Experts of a small language model: 20 layers, 84.7M parameters.
Below are experts of layer 15 (counted from 0) of a mixture-of-experts language model. Rows are named router (the router's row for the expert), down (a neuron's output weights, with its number) and show model dimensions 0-127. Each number is 128 + 32 x the weight over its row's rms, rounded and kept within 0 to 255.
Before each expert's rows: a language model's description of what the expert responds to. This comes from a sample of Wikipedia text that the model never trained on.

# expert 23
It responds to: Row ends, narrative verbs. Table row endings and separator lines, plus verbs and particles in story-like prose, such as to, returned, soon, crashed.
router [147 165 128  68 170 150 117 131 141 146 152 168 116  96 119  82  97 148 166 132 123  93 137 152  94 150 114 130 113 198 165  87 131 143 109 145 161 170 151 105 180 140 112 139  92  35 100 128 103 105 129  97 124  86 114 107 116 149  99 133 141 123 104 120  96 186  87 115 129 116 179 131 137 138 108 143  86 145 125  93 129 149 119 111 162 103 158 177 121 181 123 142 130  91 182 113 141 133 179 139 155  95  66 132 103 140  85 110 133 161 100 134 101 127 156 111 127 141 133 173 123  81 153 155 134 152 124  84]
down0 [ 91 107 142 135 150 151 107 156 116  95 178 185  66 154 114  94 143 144 134 145 122 110 129 100 130 179 119 135  79 111 136 149 120 124 106  74 126  77 125 164 170 125  90 133 120 234 117  77  61 154 133  95 194 103  80  42 121 150  99 172 140 146  82 114 155 150 147  94 110 105  77 170 118 142 116 187 116 131 108  81 196 197  73 147 144 121 152 152 155  96 111 102 122  41 144 154 124  95 141 181 119  84 164 140 140 127 106  86 154  96 201 133 122  90 192 129  98 113 123  92 114 171 107 105 144 133 107  89]
down1 [ 74 148 187  76  89 132 165  88 140 111  94  99 102 157  99 125 112 126 105 125 124 119 129 182 152 166  72  47 103 107 112 152 180 168 175 143 126  81 137 126 167 114  92 149 128  93  96  72 144 105 144 126 232 156 142  81 112  75 139 125 204 108 121  68 132 174 139 104 117 126 148 171 183 147 101 137 139 107 161 128 122 113 160 110 142  84 142 116 115 112 112  90 125  97  90 101  68 138 138  65 173 116 120  78  99 140 176  87 126 145 114 111 105 100 156 104 148 128 170 171  80 166  95 171 116 176 141  88]
down2 [105  87  99  80 126 121 104 152 122 106 139  98 142  74  69 165  89  94 179 135 151  79  67 129 119  82 119 100 180  95 117 106 175 160  67 105 106 133 115 175 126 148 166 127 137  54  85 146 154 103  83 112 116 107  77 120 142 124 154  71  81 116 119  75 185 173 109 110  88 110 112  98 150  75 139 143 157 106 122 132 165  77 109 135 132 115 152 135  71  96 102 144 162  98 136 112 174  91 113 156 143 141 125 123  55 143  96  90 176 131 161  96  79 103 146 127  80 120 112 115 190 101 129 130 161 110 138  92]
down3 [117 102 136 141 116 110  93 102 167 128 156 170 137 150  74 127 111 136 101  62 154 117 137 116  80 116 160 135  98 155 211 130 147 132 135 165  87 204 167 102 105 124 183 148 134 145 144 117  70 137 176 199 129  89 118 133  84 148  96 115 116 124 113 119 121 159 120 113 133 142 149 115 132 112 174 159  80 135 124 140 172 122 139 137 132 171 193 168 135 147 108 136 227 157 140 192  88 116  55  41 114 121 116 161 166 149 120 124 115 140 123  91 156 156  77 137  86 118 121  88 144  89 162 152 162 125  99 137]
down4 [ 74 124 178 197 163 166  63 181 160 153 122 119 155 154 180 135 171 112 148  74 152  92 155  65 165 133 114 126 102  96 147 134 132  89 114 115  99 179 172  79 151  97 123 150 113  95 135 128  88  98  99 119 114 147 136  78 108 136 100  95  99 169 102  93 132 114 115 163  74 161 115 161 158 147 120 122 107  99 183  86 131 131 135 139 143 103 111 132 116  97 156 142  65 120 190 206 159 168 156 155 147  99 127 155 152 171  84 164 162 142 133 140  87 110 127 110 131 132 100 147 167  87 171 163 101 136 160 121]
down5 [172 150 170  97 114 135 142 117  70  94 131 131 107 101 155 170  85 140 132 115 111  88 112 131 145 218 152  93 169 116 134 110  84 154 114 126  81 135 145 109 158  99 150 115 112  72 115 152 156  66 176 112 116 203 165 113 117  86  96 151 128  84 130 109  99 154  25 115 133 115 117 144 142 132  66 146 102 158  87 126 210 138 165 131 128 200 103 109 137 100 101 124  35 125 180  80 173 135 112 143 160  97  56 119  64  76  93 116 120  98  67 202 126  80  70 110 144 123  62 156  84 135 159 128 186 137 136 107]
down6 [178 202 181 120 201  65 135 142  95 107  79 146 117 112 108 109 131 108 142  70 162 144 130 141  91  97 149 172 127 165  97 155  71 136 108 105  81 117  95 113 126 133  86 171 140 202 127 149 159 149 155 135 185 117 122  66 113 119 147 155 129 126  90 158 109 163 147 138  89 198 126 100 144 133 114 145 144 105 144 132 166  97 143 145  24 163 193 111 118 186  91 139 146 125  77 171 186 119 137 161 146 137  68  74 155 110 143 107 167  74  74 136 100 111 137 119 145 120 156 115 103 204 107 158 112 179 124 101]
down7 [151 153 145 134 163 141 138 192 120 115 128 167 152  42 138 178 111 133 184 190 144 100  82 132 118 159 147 151 141  87 201 177 115 140 109 125  89  51 133  95 169 129  98 154 144 104  84 142 116  82 110  87 153 159  89 175 108 124 131 138 125 138 146  82 169  96 116 134 123  81 123  73 141 161 146  76 123  94 148 132 176 126 116 178 140 129 154  72  72 148 151 111  82  82 207  98 202  83 105  83 147 123 117 110 126 117  69  94 158 127 191 156 112 129 184  86 110 144 139 145 119 136 137 149 124 102 136  90]
down8 [144  59 114 116  92 120 159 175 135  86 165 206  82 145 149 105 178  92 166 147 139  78 127 137 163 136  97 103 166 137 111  99 123 113  70 115  99  75 182  96 212 180 120 136 110 122  83 146 114 150 151 126 188 116 151 137 102 169 141 120  95 141 126 125 127 107 154 192 109 117 106  67 128 153 116 105 133  86 194 137 170 134 113 152 155  88 152  97 123 166 106  99  87 120 169 155  80 120 163 171 127 156 175 118 129  45 127  64 152 158 158 129 121  82 120  87 158 145 167 176 111 147 101 158 173 123 146 125]
down9 [120 150 125 103 133 126 183 135 151 123  97 167 114  90 115 154  96 117 156 180 150  95 125  91 132 124 139 199 180  97 134 173 139 155 140 138 114 105 155 124 132 129 147 100  97 169 101 126 109 175 159 119 159  89 178  75  81 105 175 147 109 124 163 193 122 113 135 164 115 165 125 153 174 137 111 176 135 140 110 145 169 102 136 134 132  47 200 103 130 173 126 164 172 114 160 117 157 107 142 125 148 154 143  90 107  61 135 123 176 163  86 109  78 175 138  93 110 182  73 126  95 192  72  98  65 171 167 141]
down10 [ 75  89 138 104 107 189 169 103 156 124 136 140 126  85 149 125 114 114  83  96 113 185 116 133 120 141 143 158 158 164 152 109 150 135 168  84 105 223 217 157 103 139 118 139 150 134 118 155  96  54 192  60 116 130 137  81 140 168  54 102 170 142 136 149 143 122 128 111 134  89 130 152 100  45  59 138 117 111 143 170 114 122 174  73 133 121 102 101 135 178 111 124 133 117 116 127 167 175 136 133 163 154  91 137 122 140 136 138 114 156 120 119 127 141  91 185 126 126 126 110 159 120 144 139  45 162 117 167]
down11 [167 139 137 116 124  49  83 141 127 123 125 143 103 104 106 194 107 154 128  71 135  87 142 156 117 163 155 148 154 165 136  64 140 124 162 132 136 146 176  93 170  97 138 202 133  63 166 150 132  93 133 196 150 136 146 162 174  99 138 159 152 123 119 116 109 162 175 137 143 115 138  98  86 139  94 134 138 129 151 138 116 119 155 116 117 143 107 108 153 154 105 109  96 131 167  99 123 112  97 128 188 116 105 186 101 119  69  66 149 122 114  33 118 137 107 136 165  74 170 163 146 130 119 152 121 144 192 142]
down12 [108 157 136 118 107 193  80 132 115 103 110 126 188 170 107 138  88 161 154 122 128 106  94 105 102  86 172  98 141 129 139 154 139 132 141 136 113  78  68 118 135  85 113  85 144 137 184  95  55  60 140 111 138  96  65 196 158  92 122 168 128  95  68 193 126 143 107 162  71 145 101 147 146 110 134  92  58 129 144 124 132 150 155 176 113 143 142 156  94 143 156 148 115 130  21 136 196 169 181  86 168  37 123 138 121 136 102 101 164 101 108 121  93  30 101 117 116  42 160 188 101 110 129 104 137 161 138 159]
down13 [155 131 160 116 124 142 134 135 107 166 126 128 127 131 105 195 112 169 135 138  82 132 156 118  89 124 127  79 162 165 131  98  99 194 154 100  68 115 129 124 143 124 107 126  62 136  81 137 125 152 110 124 134 119 110 125 122 111  97 156 157 141  99  92 135  96  54 101 162  86 175 105 140 149 108  83 120 130 178 172  23 130 108 133 140 160  98 124 134 176  82 133 122  89 157  86 136 102 154 110 136  71  99 109  95  97 125 199 155 158  92 127 197 153 151 129 105 163  57 156 131 144 128 109 130  91 109  56]
down14 [110 145 111 106 134 138 122 140  88  84 134 112  80 121 170 152 179 152 157  60 102 125 164 124 134 135 192  78 135 146 160 183 115 158 193 152  79 184 155 118 113 161 155 110  80 156 176 113 118 120 170 119 160 123  43 124 147  98 118 120 120  86 170 121 131  83  96 152 156 106 138 130 105 149 129 141 184 167 115 169 137 119 148 125 142 121  73 141 118 115 145 127  86 119 208 103 165 154  82 103  93 165 114 139  98 114 111 115  86 147 105 188  84 157  92 151 114  78  78 154 124 140 151  83 113 123 113 120]
down15 [117 149 131 162  69 121 143 172 100 138 117 114 163 141  84 131 115 146 150 188 128 110  95  96 140 110  85 175 161 174 156 106 116 169 159 148 154 106 122 131 109 153 167 126 189  98 150 144 143 175 100  93  87 108 125 115 102  73 111 140 123 200 136 122 129 156 110 166 144 156 186 118 138 129 144 137 121 103 103  88 126  94 106 133 117 157 172  85  85 122  75 123 165 152  93 163 138 142 147 154 133  79 105 145 101  86 181 184 128  59 175 103  80 154 146 106 128 113 105 145 111 162  77 141 102 189 116 146]
down16 [ 94 165 165 136 158 129 140 141 170 167 131 108 100 194 212 113 161  45 155 115 138 128 118  97 162  73 109  80  49 175  71 119 113 172 112 140 120 141 159 140 128 120 143 176 193 149 157 182 141 153 120  97 161 164 186 116 152 152 193 126 147 101 135 145  61 181 136 123 106 179 146 104  89 121 146 181 168 104 182 112 156 150 146 139 149 118 116 174 115 151 179 111 122 110  76 124 140 121  94 152 112  99  90 120 101 158 120 129  79  94 139 129 161 112 122  98 144 172  75 128 179 135  82 129 159 166 101 125]
down17 [102 108 141 168 162 102 125 130 109 111 146 193 123 148 166 122  98  95 132 114  88 109  76 107 185 144  61 102 102 165 150 140 144 162 103 146 146 151 141 117  95 148 123 141 102  67 162 126 105 152 119 132 155 129 149 134 145 113 170  76  97 134 108 118  91 105 123 129 159 169  81 107  87 182  99 125 115 151 147 143 104 100 172 102 151 131  90 146 135 167 168 133 148 146 131 130 106 138 104  91 113 127 157 100 158 116 169  63 110 170 143 190 137  90 153  88 132 123 125 118  87 108  97 103 160 128 153 129]
down18 [ 94 185 165 110 136 158 144 138 121 136 155 149 167 196 118 133 137 131 146 106 105 146 128 144  79 144 153 135  80 138 122 146 110 162 118 162 160 119 169 153 168 134  98 123 156 144 135 120 140 140 165  98 147 170 128  87 162  88 161 156  68 101  78 128 139 163  91 118 135 150 149  78 132 130  82 123 143 148 155 143 114 125 141 113 133 122 114 155 154 149 131 113 121  66 117 169 149 149  93 164 159 143 101 203  65 109 120 115 145 111  77  76 146 133 116 131 124 130  97  92  88 183 133 211  92 100 144 150]
down19 [ 96 148 180 130 162  97 175 117 134 123 109 179 141 207 160  80 111 149  85  89 100 174 124 177 137 160 135 163  98 162 102  83 142 121 135  73 114 124 113 165 102 103 115 130 135  81 125  94 122 119 126 133 134 128 125  91 120 112 115 162 160 187 232  84 102  99 142 142 135 101 103 146 105 169 115  89 143 106 232  86 117  86 132 171 114 118  82 155 124 156 150  49 164 126 112  72 134 208 151 142 161 101 166 154 177  94  75 109 105 153 228 107 154 118 139 163 141 128 150 105 113 126 188 160 111 123  48 110]
down20 [108 169 145  93  92 200  61 120 169 151  64 121  68 199 145  58 125 119  88  74 109  96 118 169 105  84 143 145 115 131  84 129 154 189 103 117  86 131 144 144 137 184 152 118 164 140 161  89  98 135 178 157 164 160 172 101  74  61 159 183  69  75 131 165 124 106  98 139 136 153 112  90 121 150 132 157 122 121 173 150 188 118 149 125 174 140 131 103 133 108 148 131 151 174  90 208 102 158 109 112 138 137 134 161 126 123 143 139  95 102 105 132  95 145 120 140 161 113  87  92 137 112 104 151 135  99 101 133]
down21 [137 157 142 112 154 116 127 132 129 128 164 127 154 160 139 122 167  95 114 134 100  86  76  53 119 152 119  83 125 159 125 116 105 180 141 147 137 117 134  99 124 123 102 177 104 236  73 130  96  94 145 101 122 143 127 152 141 113 127 157 134 142 105 146 143 126  44 112  63 108 144 210 111 128 124 153 116 124 115 155  87 155 134 152 139  69 140 122  65 190  40  75  66 160 148 102  87  92 158 114 135 141 104 144  90  85 128 128 109 164  74 172 100 134  87 144 139 116  91 154 202  99 144 120  71 229 102 104]
down22 [153 128 129 120 107 124  54  97 180  87 114  98 117 163 124 143  88  69  97 127 122 110 137 143 135 128 138 114 102 212 170 119 113 116 107 155 133 143  98 132 131 177 163  77 115 123 172 138 143 162 138 163 140 134  70 168 133 126 179 164 182 168  86 116  82 104 208 151 170 149  74 128  62 117 121 131 128 141  81 132 101  81 118 151 102  65  74 133 149  97 142 145 122 167 120 120 158 125  75 100  87 135 140  74 119 152 159  94  92 104 103 175 143 171 136 106 165 120 116 150 117 190 169 106 114 168 178  90]
down23 [130 149 133 102 157 183 147 197 203  93 132 143  86 132 122 103  99 114 117 119 196 136 104 107 142  69 144  99 119 223 144 155 176 153 121  84 114 105 170 135  88 102 155 138 113 112 120 158 154 150 153 136 121 105 134 141  84  60 159 196 143 100 128 148 113 152 180 134 135 147 174 148 118 145 176 162  96 112 123 158  80 210 127  82 144 121 167 103 120 146  64 140 166 104 211 114 131 121 165  87 156 117 159 161 148 138 127 152 168 130 156 120 105  92 111 188  98 100 175 154 153  98  96 115 127 130 146  56]
down24 [137 147 118 149 207 143 158 108 186  97  95 118 104 133  43 126 134  82 159 130 144 118  90 173 173 178 144 144 121 135 159  88 171  93  72  90 132 131 102 101 202 126 145 135 141 123 169 168  94 119 155 109 128 156 136 111 150 125 125 133 103 108 136 175 192 106 160 153  49 141  47 112 146 130 129 100 132  88 118 138 157 106 120 109 167  84 103 146 119 145 158 115  95 156 135  71 163 111 107 134  73 187 120  85  66  69  79  60 140 151 142 107 147  82 147 152 145 153 138 116 108 169 127 114 108 145 134 118]
down25 [ 75 153  84 138  73 133 138 138 188 139 100 147 147 150 168 107 133 123 138  79  92 113 109 106 114  95 144  89 183 180 164  92  95 154 130 170 166 125 100 133 141 119 159  99 119 135 135 181 134 122  55 129 147 107 123 104 116  64  75 155 117  76 127 120  99  79 165 165 170  81 146  99 137 175 174 133 186 131 135 148  67 137  96  93 115  98 216  86  87 112 134  99 143  78 113 120 142 114  87  84 158  92 121 130  72 141 186 117  79  82 201 155 170 103 173 156  94 142 149 134  95  93  85  95 101 115 109  98]
down26 [156 140 127 132 132 118  88 120  76 140  95 108 129 153 155 127 113 142 203  84 116 143 157 136 131 130 150 174  75  78 108 145 120 139 137 130 105 133 102 113 122 180 119 128 130  93 116 105  77 110  82  52 122 132 154  99 155 134 122  97  84 151  68 150  90  91 155 154 107 121 103 117 140 136 137  70  85  66  91  81 124 101 143 145  98  74  91 116 174 148 127  88 188 137 132 120 185 136 129 114 131 104 109 103 153 103 153 162 103 109 135 111 173 182 220 173 125 156 147 164 114 134 205 178 132  91 110 134]
down27 [106 182 110 128 168 127 108 182 134 164 119 103 106 109  99 130 149 169 128 104 101  86 111 111 124 140 158 154 107 127  94  59 147 156 101 149 127 161  56 117 159  92  94 129  94 174 158  85  81  97 140 128  48 103 123 173 149 113  48 139 137 110  74 121  66 156 155 119 103 128 121  71 182  74 111 123 103 113 124 131 143 107 162 120 171 128 123 116  98 140 133 138  95  95 143 160 181 189 143 130 201  71 145 227 134  99 131 138 142 110 155 149 177 132  78 132 123 105 108 183  70 125 125  99  37  73 142 116]
down28 [120 101 146 120 127 120 171  79 133  82 159 134 169 110 120 172 163 133 133 210 131 116 105 145 172 168 128 138 126  91 129 133 154  71 151 133 156 138 117 204  99  75 175 124  67  98 115 180 126 134  70  98 116 161 117 151 120 189 121 101 116 129 162  96 171  87 171 127 129 116 123 171 194 116 159 146 123 100 126 132 118 156 151 110  61 153 163 174 128 116  92  86 133 157 115  74 128 132 134 124 128 150 160  77 106 143 150 145 101 145 164 146 130 108 141 194 135 140 159 142 172 127 118  27  99  90  91 104]
down29 [104 166 127 161 158 145 156 164  97 154 134 110 138  74 190  94 129 123 193  83 115 139  94 135 130 106 168 125 138 152 188  90 139 176 100 163 149  77 177 142  90 173 185 142 144 128 188 112 137 102 100 149  84 134 160 164 115  98 154 108 130  89 139  79  97 179 124 142 145 147 135 107 147 102  91  96 158 123 157  95 111 137  80 114 113 128 134 153  81 136 150 214 109 124  98 156 177 136 112  98 162 142  93 242 117 237  88 128 166 150 115  68 130 103 163 104 123 108 122  92 105 132 133 104 157 207 127 191]
down30 [137 114 120 108 128 175 100 164  97 110 108  96  89 133 127 142 153 136 135 150 129  84 109 181 120 110 162 101  95 101 132 144 146  85 187  78 166 124 132  77 201 119 132 116 138  86 105  67  83 146 111 115 100 115  95 130 132 156 112  97 155 145  92 209 148 105  73 106  97 121 157  61 154  90 112  93 134 114 166 137 176 122 108 112 171 160 145  26 100 110 163 153 107  78 169 143 136  91 159 156 160 126 115 152 101 138  57 117 150  98 175 124  73  73 151 116 114 100  75 169 111 140 156 177 143 124 119 174]
down31 [125  93 160 132 182 172 128  84  92 147 143 123 174 135 108 121  97 109 115 109 150 135  83  92 109 126 122 147  92 109 147 116  81  92 150 139 171 164 123 105  70 125 130  92  77 110 112  99 182 203  98  84 160  98 139 117  97 109 129 138 169 120 123 132 108 147  92 136 135  94 135 109  98  78 120 141 127 211 141 171  75 142  75 130 115 120 139 143 186 104 143 152  91 137 100  93  74 103 108 121 105  79 190  76 130 119 155 214  79 171 169 181 176 150 144 123 115 149 120 103 114 156 152  59 162 124 125 139]
down32 [142 147  75 111 191 169 144 191 117 142 127 125 124 121 140 115 173 131 154 150 150 102  80 136 155  94 164 174 117  76  95 135 151 117 120 155 199  92 180 111 104 150 135  94  82 122 131  41 126 130 113  86  81 123 132 132 118 114 131 121 133 108 135 133 150  78 143 137  87 127 146 124 142 157 156 177  71 103  73 126 147  93 148 127 153 146 150 167 120  84  77  91  66 132 153  90 100 136 129 173 186 185  91  93 118 153 121 127  77 139 104  92 154  89 117 128 112  97 155 123 101 131  84 124 146 115  91 148]
down33 [162 168  89 168 197 162 105 102 187 179 157 109 176 142 170  98 107 136 150 115 130 178 119 117  92 121 147  99 146 119 137 118 159  94  69 144 123 113 111 162 138 130 139  93 118  99 157 116 148 121 175 115 130 162 115 196 133 115 136  94 190 141 126 136 143 154 130  87 126 160 179 131 157 133 105  93 181  90 180 121 108 146 157  97 129 135  78 167  98 148 103  80 141 121 129 178 137 128 122 103 151 125  70  87 183 196 108  98 137 171 101  83 158  57 115  93 166 123 145 142 130 126 101 108 129 146 111 159]
down34 [159 122 170  98 162 145 122 180  85 198 141 170  95 107 146  96 129 160 180 139 110 124 118  99 152 137 129 123 143 145  72 113 101 132 128 125 116 130 118 139 173 137  93 151 134 130  79  89 123 168 118  89 193  89 121  86  91  87  90 114  74 137 113 138 130 157  31 162 128 134 187 113 156 116  81 128 160 129 188 155 150 169 119 142 154 135 141 123 111  85 151 163 178  97  83 175 101 137 146 166  10 151 119  91 119 132  93 107  60 117  75 150 110  77 104  57 148 130 149 114 133  75 118 138 113 128 219 129]
down35 [146 174 106 106 109 164 113 120 103 134 136  95 108 152 170 122 154 131 122 119 124  86 139 163 112 137 174 112 182 170  96 161 152  87 125 113  98  67 118 147 136 104 176 198 141  83 120 144 151 127 171 111 102 150 108 118 128 136 113 160 104 122 135 134 143 147 156  98 105 155 133 136 122 136 151 141  78 129 115 227 189 122  59 100 103 150 164 150 150 120  98 177  95 135 146 190 172 153 149  87 109  88  80 185 101 137 106 181  80 102 152  49 115 167 100 180 136 194 179 127 144 136 190 198 174 122 164 157]
down36 [105 123 102 110  81 108 125 102 148  97 133 141  97 130 100 200 107 113  78  59 141 141  90 163 145 103 182 147 117  97 152 150  56 111 168 147  99 158  96  93 141 111 116 157 150  58 172  97 115  55 111 143 138 111  83 105 145  82  96 117 132 143 108  94 118 178 139  62 136 131 144 138  94  81 143 136 108 129 100 103 131 149 186 111 110 135 199 137  92  97 104 145 120 132 123 144 150 114  92  82 160 101 109 161 134 120 145  82 147 154 113 107 108 116  89 173  78  83 117 162 116 144 122  86 107 147 133  64]
down37 [ 78  84 173 125 120 146 130  82  84 166 114 125  74 126 149 123  84  94 107 162 135 135 128  89  84 166 130  81 147 107 171 191 106 149 171 121 124 127 105 113 112 108  80  95 117 115 148  97 132 188 135 191 142 129 106  91 121 183 131  60 197 144 130  89 103  87 179  61 210 123 139 113 147  99 117  99 158 133 156  68  63  77  89 141 135 109 122 140 154 157 151 137 155 116 118 106 106 118 143 130 131  94 142 117  99  90 120  96 174 103  76 142 224 121 112 127 157 149 104 195 123 160 167 137 115 154 113  90]
down38 [192 125 130 113 132 139 105 171 112 132 116 127  56 177 148 140 137 111 212 198 148 184 110 162 132  60 120 164 129 128 150 126 157 143  93 114 138 196 186 181 132 123  85 122 105  98 121 124 125 174 130 177 138  95  64 129 124 118 180 133  98 124 115 156 181 176 138  85  80  85 138  61 138 139 109 163 129  60 142 141  87 124  90 167 120 202  98 120 142 130 129 200 155  78 112 134 147 161 131 101 101 156 127 159 157 133 126  97 156 132  92 120  90 150 154 103 165 122 115 133 207 147 180 173 118  91 170 119]
down39 [145 154 160 122  70 129 161 104 126  77 105 102 190 134 121 206 129 100  82 101 121 141 153 179 145 162 130 137 191 137  97 142 166 164 111 164 102 124  99 115 144  74  99 117 174  80 129 131 124 106 103 148 103 145 115 160 145 128 108 111 108 112  67 125 155 104 116 146 127 137 143  77 134 155 205 111 106 157 115 145 110  63 158 100 143 175  85 135 123 120 109 129 161 163 126  80 141 145 142 162 128 152 119 153  66 163 121 130  91 145 186  86 120 183 148 129  94  99 110 121  82 104 149 114 156  96 164 149]
down40 [ 98 156 129  74  84  94 156 112 127 113 143 136  81  72 139 138 129 167 128 114 118  81 118 115 182 122 168 134 114 139 158 146 132 155 183 178 127 141 137  85  95 127 139 159 135  86  97 141 125  57 131 111  80 178 159 153 124 102 125 126 114 104 160  87 110 109 111 100 136 167 108 124 104 131 123 107 154 116 175 177 136 114 143 138  94 119 110 126  66 124 127 121 127 142 178 132 107 133 116 117 151 110 115 230 179 123 127 139 124 115 148 106 149 148 138 141  98 103 143 143 102 120 114 109 130 141 168 100]
down41 [104 114  84 151 139 174 127  87  96 148 135 139 192 146 162 144 116 140 124 121 113 145 115  92 148 135 113 165 101 146 118 140 138 155 151 105 145 106 146 127  47 119 170 146 116 157 105 146 150 120  98 118 150 125 142 171 119 141 147 112  92 200 188 137 113 135 123 176 112 153 108  71 114 149 127 112 183 125 165  96 118 125  79 123  93  97 139 173 117 133 115 138 136 152  80 133 177 116 156 122 101 185  80  84 100 108 142 186 127 128 119  86 186 155  59 117  89 167  96  75 129  94  89 127 113 159 156 121]
down42 [141 135 107 102 120 131 101 130 112 103 173 100 147  93 144 106 149 167 146  79 155 143 131 197  92  88 186  93 100 145 113  75  97 133  40  79 109 178 131 124 132 162 120  81  97 158 127 124 141  74 115 166 126 139  82 116 127 108  66 148 100  98  98 104  99 145 153 125 153  95 182 116  86  66 126  50 176 166  87  99 158 132 132 160 111 109  95 146 158 160 104 107 183 131 159 139 104 188  96 144 110 118 161 155 102 141 164 131 138 161  97  58 153 114 109 146 163 140 124 142 115 141 159  81 140 112 126 124]
down43 [155 121 156 149  78 191 104  88 113  77 135 125 175 117 139 121  59 126 131 132  32 158 182 141 106 133 207 120  96 160 157 150 117 135 145 152 141 175 150  90 132  67 166  73  36 129 162 103 161 169  82 108 138  52 132 181 145 171 155 135 186  78 125 117 160  95 128 231  76 112 153 130 106 112 126  99 127 186 117 100 113 153 145 169 135  85 173 148 153 129 175 133 154 138 114 150  99  71 114 121 146 114 124 107 140 117  86 130 132 113 144 111 138 111  83 141 133 130  99 137 159 117 134 126 132 110 153 175]
down44 [111  82 102 105 166 134 105 147  80 125  95 142  81  69 130 109 125 125  51  48 137 148 142 114 148 193 176 166  81 131 129 124 158 146 174 125 134 111 134 136  83 173 120 178 145 170 119 157  44 113 159 153 107  91 152 207 170 156  92 193 138 137  95  85 158 101 103 161 123 127 136  89 115  90 144 114 179 126 146 142  93 157 149  84 103 105 189  84 146 132 143 105 169  71 152 147 128 137 111 103  90 107 143 134 160 112 150 128 145 166 158 102 112 116  38  60 109 136 118 100 149  50 165  75 137  91 103 123]
down45 [124  85 107  76 137 171 117 151 122 116  74 155 157 138 116  79 161 149 164 141 174 160 123 131 148 140 130 108 112  93 114 139 188 138 134 113 143 107 153 118 165 150 140 100  86 157  80  72  88 152 125  58 124 120 226 184 174 151 150 131 116 116  85 138 122  81  92 124 115 169 163  50  95 152 124  81 150 153 112 144 123 162 154 139 125 132 172 120 132 127 116 107 135  78 113  97 137 131 200 165 195  65 131 168  99 141 115 108 150 109 123  99 182  72  77 146  89 123 107 123  90 101 175 143 110 119 104 100]
down46 [140 174 148 111 113 117 166 132 139 118 118 121  78  55 175 126 127 166 127 151 103 111 164 150 141 159 122 152  91 156 143 111  66 147 193 158 131 139 149 138 152 186 156 132 109 115  94 144  97  89 116 182 103 111 115 148 157 154  74  91 148  73 129 128 132 124 138 149  68 134 183 114 119 152 139 103 144 151 133 105  88 159  92  83 131  71  84 138 115 135  93 145 130 125 203 174 158  88 118 181 171 164 105 223  93 175 122 127 175 102 101  78 122 126 143 122  82 128 199 155 137 157 133  97 112 108 158  88]
down47 [149 103 128 121 143 139 158 167 174 143 149 133 157 173 112 110 152 142 152 132 102 150 128 158 114 130  83  83 108 155 125 149  79 108 174 117 131  98 133 141  79 200 114 118 125 150  96 131 141 203 120 146  85 114 144 121 161 116 124  98 171 152 160  96 194 133  99 108 100 155 143 129 130  89 127 148 164  83 135 143 183 118 126 125 171 100 161 117 155 158 100 149 126 149 136 170 142 137 190 113  86  89 111  71 115 108  93 137  97 130  90 135 119 106  97 156  61 117 152 100 136 129 147 134  74 137 114  88]
down48 [142 128  87  57  99 118 193 141 104 107 139 160 100 162 135  83 119 121 120 153 184 145  71 114 147 144 124 105 179 145 136  88 102 159  72 115  72 142 145 106 134 177 165 132 116 131 135 176 135  87 121 156  92 104 165 163 153 109  88 145 126  96 162  56 126 125  86 153  89 137  93 123  94 163 105 161 144 126 102 153  86  80  43 136 141 146  64  77 137 102 131  60  82 114 175 114 137 144 170 111 132 108  91  55 139 131 173 124  85 144  88 112  81 125 100 156 192 178 130  85  94 137 155 139 149 125 135 160]
down49 [ 73  77 126 105 154 124 192 102 160 107 106 185 162 120 119 141  71 173 151 165 152 111 167 101 119 177 109 145 120 158 140 123 138 111 148 117 130 113 142 110  75  79 152 145 116 104  91 138  89 144 141 148 116 146 146  77 177 130 117 142 196  85 159 162 126 212 140 146  86 139 132 129 129 130 140  92 109 116 185 103  87  85 122 151 109 150 156 151 133 177 208 112 128 255  67 121 162 126 145  93 128  79 100 151 138 133 100 120 145 127 129 177 185 142 150 142  73  72 124 144 128 129 132 109 112 150 126  61]
down50 [138 127 143 154 162 130  97 140  96 115 109 153  61 136 132 163 126 136 148 113 157 104 138  81 184 165 110 102  54  94  89 105 159 124 132 131  70 177 129 103 101  56 137 139  83 152 106  96  64 132 130 135  95  98 121  58  89 146 124 168 126 123 100 183 149 120 131  90 132 155 117 115 104 149  99 155 114 173 135 156 164 146 100  95 128 114 138 131 128  96 143 101 101 114 125  37 123 155 104 152 140 171 126 111  89  75 129 176 147 132 119 167 122 125 160 162 107 128 156 222 123 122 137 139 112 118  90  59]
down51 [126 153 111 114 113 177 120 135  99 163 185 107 175  93 188 115  96 127 112  99 101 121 139  61 123  58 144 109 135 118  70 156 102 136 192 154 149 125 144 137  46 154 120  91  86 159  60 100 103 116  95  87 119 117 142 157 121  59 123 146 173 139 130  86 125 141 109  79 159 115 193 109 150 113 133 187 172 166 137 122 108 144 130 141 110 122 199 116 157  97 116 161 129 127 114 115 111 143 118 148 139  87 114 130 173 172 149 190  91  84 101 177 126 149  72 125  68 135  85  95 130 105 124 123  93 120 162  80]
down52 [155 193 158 148 153 141  72 118 148 127 116 129 124 118 133 112 182 110 121  95 153 143  67 136 139  81 138 125 133 164 105  69  98 106  96 105 150 121 144 162 112 105  98 106 107 135 153 101 159  97  98 113 124 160 106 110 108  91  97 177 145 160 129 119  96 204 121  42 124 145 115 146 106  81 136 126 119 225 173 144 148 124 118 111 112 125 120 166 140  74 101 150 107 150 118 166 152 166 142  81 177  86 105 180 102 234 147 136 126  89 118 144 163 131  83 105 165 136 101 154 119 114 118 139  93 157 155 124]
down53 [153 125  96 116 125 130  61 112 143 113 148 126 126 124 178 142  97 188 170  44 113 114 128 108 103 104 142 165  81 154 202  79 117 142  74 121 154 138 152  89 113 179  77  93 173 125 149 126  84  88 163  82 117 122 167 151 100 101 116 107 101  96 113 112  84 163  99 137 145 122 129 106 115 153 102 108 126 166 194  70  78  87 120 163 176  88 100 108 123 102 105 132  61 182 107 167  69 144 160 105 195  80 110 188 144 135 104  81 159 146 156 104 173 118  99  76 147 140 113 132 106 131  97 213  96 136 204 169]
down54 [127 148 119 140 160 156 136 165 138 140 174 156  92 114  96 157 121  48 115 138 127 122 188 150 108 142 116  81  58 116 142 152 101  98 158 132  82  97 124 125 165 125  93 138 152 145 132 164 122  71 139 138 103 155 147 127 136 130 151 194 150  80  83  48 120 161 159 207 146 114 134 170 184 132 146 183  79 180 133 145 113 136 133  92 122  26 167 191 127 121 143  86 171 171 126 153 165 109 118 109 186 196 134 101 115 168 166  97  86 166 141 162  95 170  66 133 133 122  88  61 121 134 144  94 141 145 162  67]